{
  "num_hidden_layers": 8,
  "hidden_size": 192,
  "n_experts": 192,
  "experts_per_token": 4,
  "d_expert": 80,
  "d_shared_expert": 64,
  "hidden_act": "geglu",
  "moe_layers": [0, 1, 2, 3, 4, 5, 6, 7],
  "router_score": "sigmoid",
  "normalize_top_k": true,
  "routed_scale": 2.0,
  "balance_loss": 0.000569,
  "balance_bias": true,
  "init_std_router": 0.0105,
  "lr_router": 0.000867,
  "num_attention_heads": 3,
  "num_key_value_heads": 3,
  "head_dim": 64,
  "vocab_size": 16384,
  "norm": "rmsnorm",
  "norm_place": "peri",
  "norm_eps": 1e-05,
  "positions": "rope",
  "rope_theta": 10000.0,
  "rope_fraction": 1.0,
  "qk_norm": true,
  "attn_scale": 0.125,
  "tie_word_embeddings": true,
  "parallel_block": false,
  "extras": ["capped logits"],
  "init": "normal",
  "init_std_qkv": 0.0321,
  "init_std_o": 0.00802,
  "init_std_up": 0.0321,
  "init_std_down": 0.00802,
  "optimizer": "muon_variant",
  "learning_rate": 0.0154,
  "lr_mult_down": 3.0,
  "beta1": 0.93,
  "lr_head": 0.011,
  "warmup_steps": 50,
  "schedule": "wsd",
  "decay_fraction": 0.537,
  "decay_shape": "cos",
  "final_lr_fraction": 0.0,
  "batch_tokens": 131072,
  "max_seq_len": 1024,
  "doc_mask": false,
  "train_tokens": 594100000,
  "max_steps": 4533,
  "dataset": "wikipedia_en"
}
Below are experts of layer 2 (counted from 0) of a mixture-of-experts language model. Rows are named router (the router's row for the expert), gate (a neuron's input weights, with its number), up (a neuron's input weights, with its number) and show model dimensions 96-191. Each number is 500 + 25 x the weight over its row's rms, rounded and kept within 0 to 999. Numbers have three digits each.
After each expert's rows: a language model's description of what the expert responds to. This comes from a sample of Wikipedia text that the model never trained on.

# expert 8
router:509525453520484509493526528527497474550483525509526512458485504494521503480492513488516517482511524465473511500513493509506483516497507502531501498481555490491470522510534477497486472546459531503491514520498509553502465535463489523506483536505464475483518517503486478506515481482497476490
gate1:479509445487515515482511484495502516520487489495489494472519537448512502517520494466512503469517509535523493521549508500487546449494502529498541486513512489518459469521521509512489512488541510461478551493476510464552490521485525517540518446521551478558533514481523504548508489476534521498
up1:521510529508488477490548506503534517539529505501500501498532496535536476464463482527509508490489528505500549479534482497519528466497504520462525460503468501454482511528503500524517505508500548508538502505505531525479468470510493483562517449524491450500484476498512448527550517516483492499
Commas inside large numbers after a digit (2,315; 20,159), plus word pieces le, les, des, ern and table divider rows.

# expert 9
router:525503516446481516472495525526498491499486539506542507498479492483474475513515510497540541452476487459544533510547460536537549516489519480505493472439517539477500531515535481461487502522499526536526510495491537524497507534489466509503468511520491510514485522487465513484518476520490512485
gate2:526503498492530531532505499484521479528479473510537508491541457514478497510576515535514523495531512484502462513546518489510478517535504489468510491503486509499474486487528480516519487523580531521473489449519473463531497488518489468563471519517503474486529474480474491477520505522485454469
up2:513431504521490491504479497526498476456523525489495541482474500492515495480433507515481473472499485504516556514498526502496523481482480500484502462464488496499500486505508510540522496499460491485563538544485489528537499486466488492433476455454502533492483523500516544528512491476493510498
Lone capital letters standing as a name initial or word start, as in John C. Gallaher, No Bound, 2B, CDT.

# expert 32
router:501503496488476461479520509527505477512513508507537480451467485455492520479523518522555537474471492536492514527467516539529551461509516490596475453462504515508510534512511480537500482499525495477525479525512520525527509467472469501491480483513485537477506558445508488534495509516490506527
gate1:526499510502491479511532495485538521532508529552514504521514482501466492475494524523542527485461515486501453490518587523497494482482513515533478468492497488515519500452462511535525488485496492515513458486473478516518510480478454503482511448496491471468492508513539470463536507485519473526
up1:507517464492481497547477518467468519492499513494500479475550522520520541517507466479442473455510515498474548503504465461481459519535514503422501503495531461506488496547518496463477521497513497489496530536510516488478488508556558469487466548505527512573519474502453514489489495502477513494
Abstract head nouns after the or a, usually followed by of or to, such as name, way, type, role, version.

# expert 36
router:511495500489481574515554525492505492533501498472501509501467480491539528550502495501495509472470536490518523496458492559499502524492511506572512463481499535512487507497527517491453479511513494525477484505466498513492519529462460498506447495493488504483486516492475501589483485485529501492
gate1:498539463499516525508504495478497520535531474499464484470512503515503540497489485479473479511499538503520497472484479501495496527496477468516506477504482542464482489459520493518513495499523494521554508460479518521489473577504505482505517506433468458490496501476477514500516548451514441464
up1:518537474512524529496500491492482515507502455494468454466470496516490499502476487475484469447505528489522476471485479494496525523525497483498496479512510502492483513503512516492506517493511481495518518443466545517473497545443480458512503501499487474466472499512486503502528521514497427496
Pipe characters separating cells in wiki tables of sports statistics, election results and standings, plus semicolon separators and ±%.

# expert 61
router:459480479491469509492521540503472486500469516492523536484478496516513482524483494531508526451511490492470555451507528523493500520498512502536476445462546507537495525501507504452498497517485478449523533473501567524490529515505462493466489488494481525516502498502462491538488512533480475486
gate5:521513413500517516508506481502492517500515511526528436495510512475498481533504453487496467537519452520423513485516513456449553491500462487523497501481496499511509489478496518508535537530501530493485529494527515482507506514508493518465502493486472501495491440485540468499472488481505482479
up5:487544531532462506499493432512487465474470455530519443506501530469495513499491474492498475519475487511511487430524465503483507486479521534481475490499493482474517525508511526484487479523506541520538489477486485484500494485546468531527485491537515497470492495477505526490499477505477506451
Digits with a trailing space in tables and scorelines, such as match scores 2-0, innings counts, lengths and route numbers, followed by |.

# expert 4
router:512546480498485489509505497488495517516466481489499470496450449490501508506493516523491502471512488521512494510530508524499506487496504502555455441505533494485476519479505479538491485488533510530522525534499500529536516557525454485532480465482493491535459544492459494551508489538493478532
gate1:499496483527518477470507509492497434526489492506529533457499497498503509531486532502488502501520443517507506472522486459482518496488513541454503516503500509493513525470536500467478528493497507500498432517485475515513479506476473548459538505463476519472503483512473497445466508508529494546
up1:510534509482464527501486469496503548487515508479496495549503458517487498508523456498467511524477529502475506550481489551513481509503510445547479509491480496517509470505515480513533505507509512468514542462493525499464521478515528469509479514512505522498524511474523495531525475483495493474
Standalone numbers, mostly days of the month in dates and table values, plus verb particles like out, up, off.

# expert 22
router:490507479460470488516529532490505474519494453463504458439441479483499460522534479489521550489474525508492524533484497516525513470494504502515455471451522532515490542503520513542465499533495526526530508486497529522512473512495444500492491480509528500534533545492481477475497497514499517497
gate1:526488553474466439500539527517526446531496498526468496486493516469527528516454421457520446536506490491520479505460542484485494473465475490454485489476492491484509505473464479466516515542487481481523482510505483525490498508538493516477484491457496493487523542473486463475472512548463506490
up1:493526509528465505490541532495524498482503492507497465488515500504515551565471487482522514493500518451449469517483547491421486543489453528483484533495470525522473493524522484530511482511494461476473501514503545528461476503479514458496455455487489481483492511519539518501493501530496512518
Nouns naming media works after a genre or medium word, such as film, series, TV, album, show, book, band.

# expert 2
router:506550527519493543527518473496515488476513441464564469479490477511533508543517511492489519492494530528538489467498512538514504500515538516551459486470532536521491564495548500514458508533492499547530518514504497529505459530494469471467486463549465491495512531509492511512488502536503486487
gate1:499523512529471522475521503469544482442495472499504510497534512491518481494520495536493457528481542515522479471483528517526544500523525478549515515498497507523470514496498527485485500513527469516502482537531522463497476558516462491494452472521499463563482534462505512463465520502485484482
up1:548487507513481479523494507513488462492516524519451493550451519481505503435516486508485515515506523493481498549501549465548469486503512502508484519469458513460460474533473554475488517449515495486509495451486535462513484504526506480500485510481494511450496490472486497476523527495477497549
Modifiers before a noun, mostly in sports text, such as first, second, home, football, professional, and prefixes pre-, non-, semi-.

# expert 52
router:506502473469493527484515534519484466501461510503508510479481472445511493521501542516520533484544510512469505530504546546503520518511509499564471495488534538510486532513521498504493486506522492514500498499506539536514494502487451504519491512489514542513473496485471456582490510502527520499
gate1:495495476490481517485463513497534494465481473521468485454521469540483465497496537546504483500538507498491474481529511558503512512495479498534506512429541535488482522515484545526529500481508490492492494495484521484527548487486498470503495514466475514538429498532457491504503493519492524533
up1:520495529501497495492479519461550480482501477491531489418523519421506484507494448486496476493528532519490509511537504517513509448499483475507531486521486515505444550503477455492472500470523483532499468544519484531505502504471525494475500489524520472505514474508506486439494471486495516465
Common nouns for places and organizations after the or a, such as district, city, school, council, club, capital.

# expert 15
router:492520487472516534512497519486489498501502504498504458462446466516518475508497458506512509492518506508501583496499504544507479505480480496534499464474522529514467548482491499490469481540484507535498507505501507504507465560445466491501502446526522512498519505487447497510507465504486482483
gate5:521502513495457489482473501515499471480466500493519501495473510459534447468444426554503461491547512458492503521511505555520470511498493518554531559486474516492516483506484534495556480491515498465518482509490515495548488479509490441463500538518495515490503463511487501522464457503499491512
up5:499491495511469490488514516504487469480446499499517512508466498486574479462456480553493533503536482467518529510491558544523493533483498515526512553491525487505487472506477501509553474491490531499523511528519514501519503485516486479479512509543472517490497432544492513521452454507494518482
The word "the" after a preposition such as of, in, from or at, plus a few other determiners like their, its.

# expert 33
router:518510459465478505482549478495503506530505466494520492497473504489506487516556485514484518479495556544507538502501498526492502522475505484556457476474546531508463532514537503495482493530493472503531513503458512511504509541535482525517472522495499496499496552493493521474491521492515463473
gate1:522502492505488454499536532530425489523532525470512497525457457509513515528490507461490487509461523525546503511496483465544510504516527487456510494488480492468503484500478501471542506512494498480553503511472513491506489532500500483487488507530492506518511558476504510509461517496514507506
up1:473541530498495519503481543488519563504531510500546480502508521538500548520489515504542501551474517518479525502527480470506505533489488506484489511455475473474443526522520507468517516540518487532485501497491500531495458447524513473469457518508514489528484498486496541538507501515524509557
Short vowel-based pieces inside words, mostly names and rarer terms, such as am in Klamath, in in Assassin, ir in memoirs.

# expert 30
router:487503498494465512512541469504453511490497486475515490471487485509520523520526548498536519468498496510485518506484462547528495458492502504524479453479491518467434542488507462529488521500482499509543495501505531509493506510506465466514491486495493530510510486512485486532540435533536512493
gate0:495463508496494470486539472485480490518510474498492487478495519504537522501530555506535480503494502476534530508512488490531511494474533494538508502496478477458460490477511536488520499471537495531497477563474557504503491496502531491572492476509519500507517508512520501537514502490548474514
up0:508467473461469517489468469474478527518546503502498527524530517501507493505527477474554519491548517522500516495493493511552481528497529438526528463483512485475457492466492525531519509508505503527527490551466518525492509504529532503565499499557534485520487506524478526534511461509560495527
Copulas, conjunctions and commas mid-sentence (be, is, and, or, a), kinship nouns like husband, mother, and foreign function words such as und, la.

# expert 27
router:477512524500492523487522526500494500529497466538509518497468473479493488512513524482527514457499498508500517478486492560502526520508531484556487475475516521487449532504517514508498503502494496484535509515472511538496506524461433489512507499507499533502481530496463473502477478554494470515
gate2:538462496514466470497495454497508524488487483537461516460489516502451513480456507522492500515531517502500508468485493510510490564498500473519557526516523472509515509524494480508498482517497511491530569510503461500546447500531491523516509542501488477488472501480485573501517474484521506494
up2:511469470496481493506480480478494521497474484571487478515484505507446534508473519511479500504514498522499505480510544511500531516504483497512535536522537469520525522507543481498516447494472470496527541506542484514511477511518512500473478540516533504528490498515488500489522436506525497486
First piece of a capitalized name or word split into pieces, like Me-, Ha-, Re-, Th-, often in lists and tables.

# expert 5
router:511505489455452533512520516485485512502490478474530514471457500500491514534514559506531493472491519502493517496489494555510513480494482471558458432475502519479440544495513451530471497512481491527526496482507513532504483528526470444499509502537516524485503508482489521526482503515494489488
gate1:529496496544499498489478470463497524480493447517531463459490514488509507483473498497458528492488462494476505549448475542474510472467491499538488485477512509469472484499518499469518526497510522542530501478480530497516502498479540451474491506459496527507475487480469477503513497518496547491
up1:445461491475501512511520538518521471505496544522458521519509499519483515516482503514524486511484536528520511462508532474501477499512512488464527511524484486504524495470479511494465467492521462462505505525510470513439492522524449568488515471546487495495498493532515498473474506505492443497
Connecting words mid-sentence, mostly and, or, of, in, at, often after a comma, e.g. "explosive and tumultuous", "in 1973".

# expert 0
router:495475520495501514457521496485513521520477484518493517483493480473516502508502475516532514476544508484538513481522493498503530523475467448491501412495509504511455542508526481486483467561507508533544489465489553537520486543494527502520505504478492499517466505512448533502488475488475482468
gate0:536499519508487493502537491470528495481527499476466471485460509508498502519515509496519464526493500506512468491495503472521464492490499509500512448457506510510500525495516495496437516455462516485457518476470532544474483528516446514479441470512490493503503559516508474497487464486476505467
up0:473521494495514502539503530512514505475523510468493437509497510565498485463512511487532468498429512518502513486508487535552530515498515526551465521465526480498470461473515514457483523503496508489471481477479492501538528473518492503492511505515521461540501553512489514463477491492563490525
Short word-final pieces like a, in, as, ad, ano that finish a longer name or word, e.g. vill-a, Skrad-in, agend-a, plus list line breaks.

# expert 45
router:443519495493495526524500509466480524556508495532519488460509492508485495485539497532555529477527510499504512478505510548536473498469511485535511489488523501505446529493508502479420483529510480519513514470526533511521489504491497506480459512512486527513497480477470485558509499506489484487
gate1:521543465493515490567495464504479531505517514524498467510496531494454470506532526444528484508493502486502496479514510525517488500494516509544529490521485488483478540414510476486461496478547483458527503465470491512488418514510509530521473490477506503506511548486493509524515479519488462495
up1:521493520487506481535545500463473503475542497478446484458469486460510506504462488531520484520510511488462523509538471490500517483519515532498503491520482462495514484490458527512504553471509503526476506480515457510518506511508471477508470487528469471482475482469504502529506500499462460503
Middle pieces of words split after openings like For, Car, Ar, Mar, such as ti in Fortify, p in carpenter, ta in Arta.

# expert 40
router:501489456487496486482508495509497484493476482486499469475474474501517521519519505501506501471515511467499532490505530526522529490481521454511491406475502487508451538496529492505465498527470507485556484468482525524507488491519506461496465505516516532518489506503489505536506477469496466492
gate7:463505463483482495512481513462503501498473505535515469537485509498499521511488473478589512492508478517519486474466498513505516430514503512469516502454500518507489507477513463500511512496465518470484482452508503471489496527519502486518466500485525476532493505502470534497499474497489469478
up7:508516520543460497485483493492551525531513521474481513541485510543520503512499461480484454476498515440506503475507471525496493508521565526487469531549505487531487472541513528490510498530523504481471540482479464493463520523480495518465497515488531515508513500464492531524512492515485491547
Word-final pieces ending in a vowel in foreign names and places, such as o, i, ia, ina, ando: Iloilo, Gandhi, Cephalonia.

# expert 57
router:521557478469510542544544490486506486505495518470522479482460457495511480526477530500473535464492502504512536479490510537507506465511528495548468479483530513491455529444500506477495470497494478497533457518461496560517501501471439534514488525531463493509459507477498479499511480492525499516
gate1:482516531514480492474502520481513498544498504485443517517489477519513489497488524500495536491485501463470515460492489471505506482488469496517589485484497504520501534537492498476490449524550536525516495499500508579473523502509506541510474491497460506451517520483417529487514467480505463508
up1:496539469487518518528460458485480550482473529501558474517494557496517515488550450510507465484484489542523487547510513547473507520482517519515437522527508492491506486478503489523509485492467461483501517493494503472520478474499488508508550492496528479559475495515543453480501512525498505512
Tokens with the letter k, such as k, ks, king, ker, in Shark and chess notation, plus line breaks and cells in tables.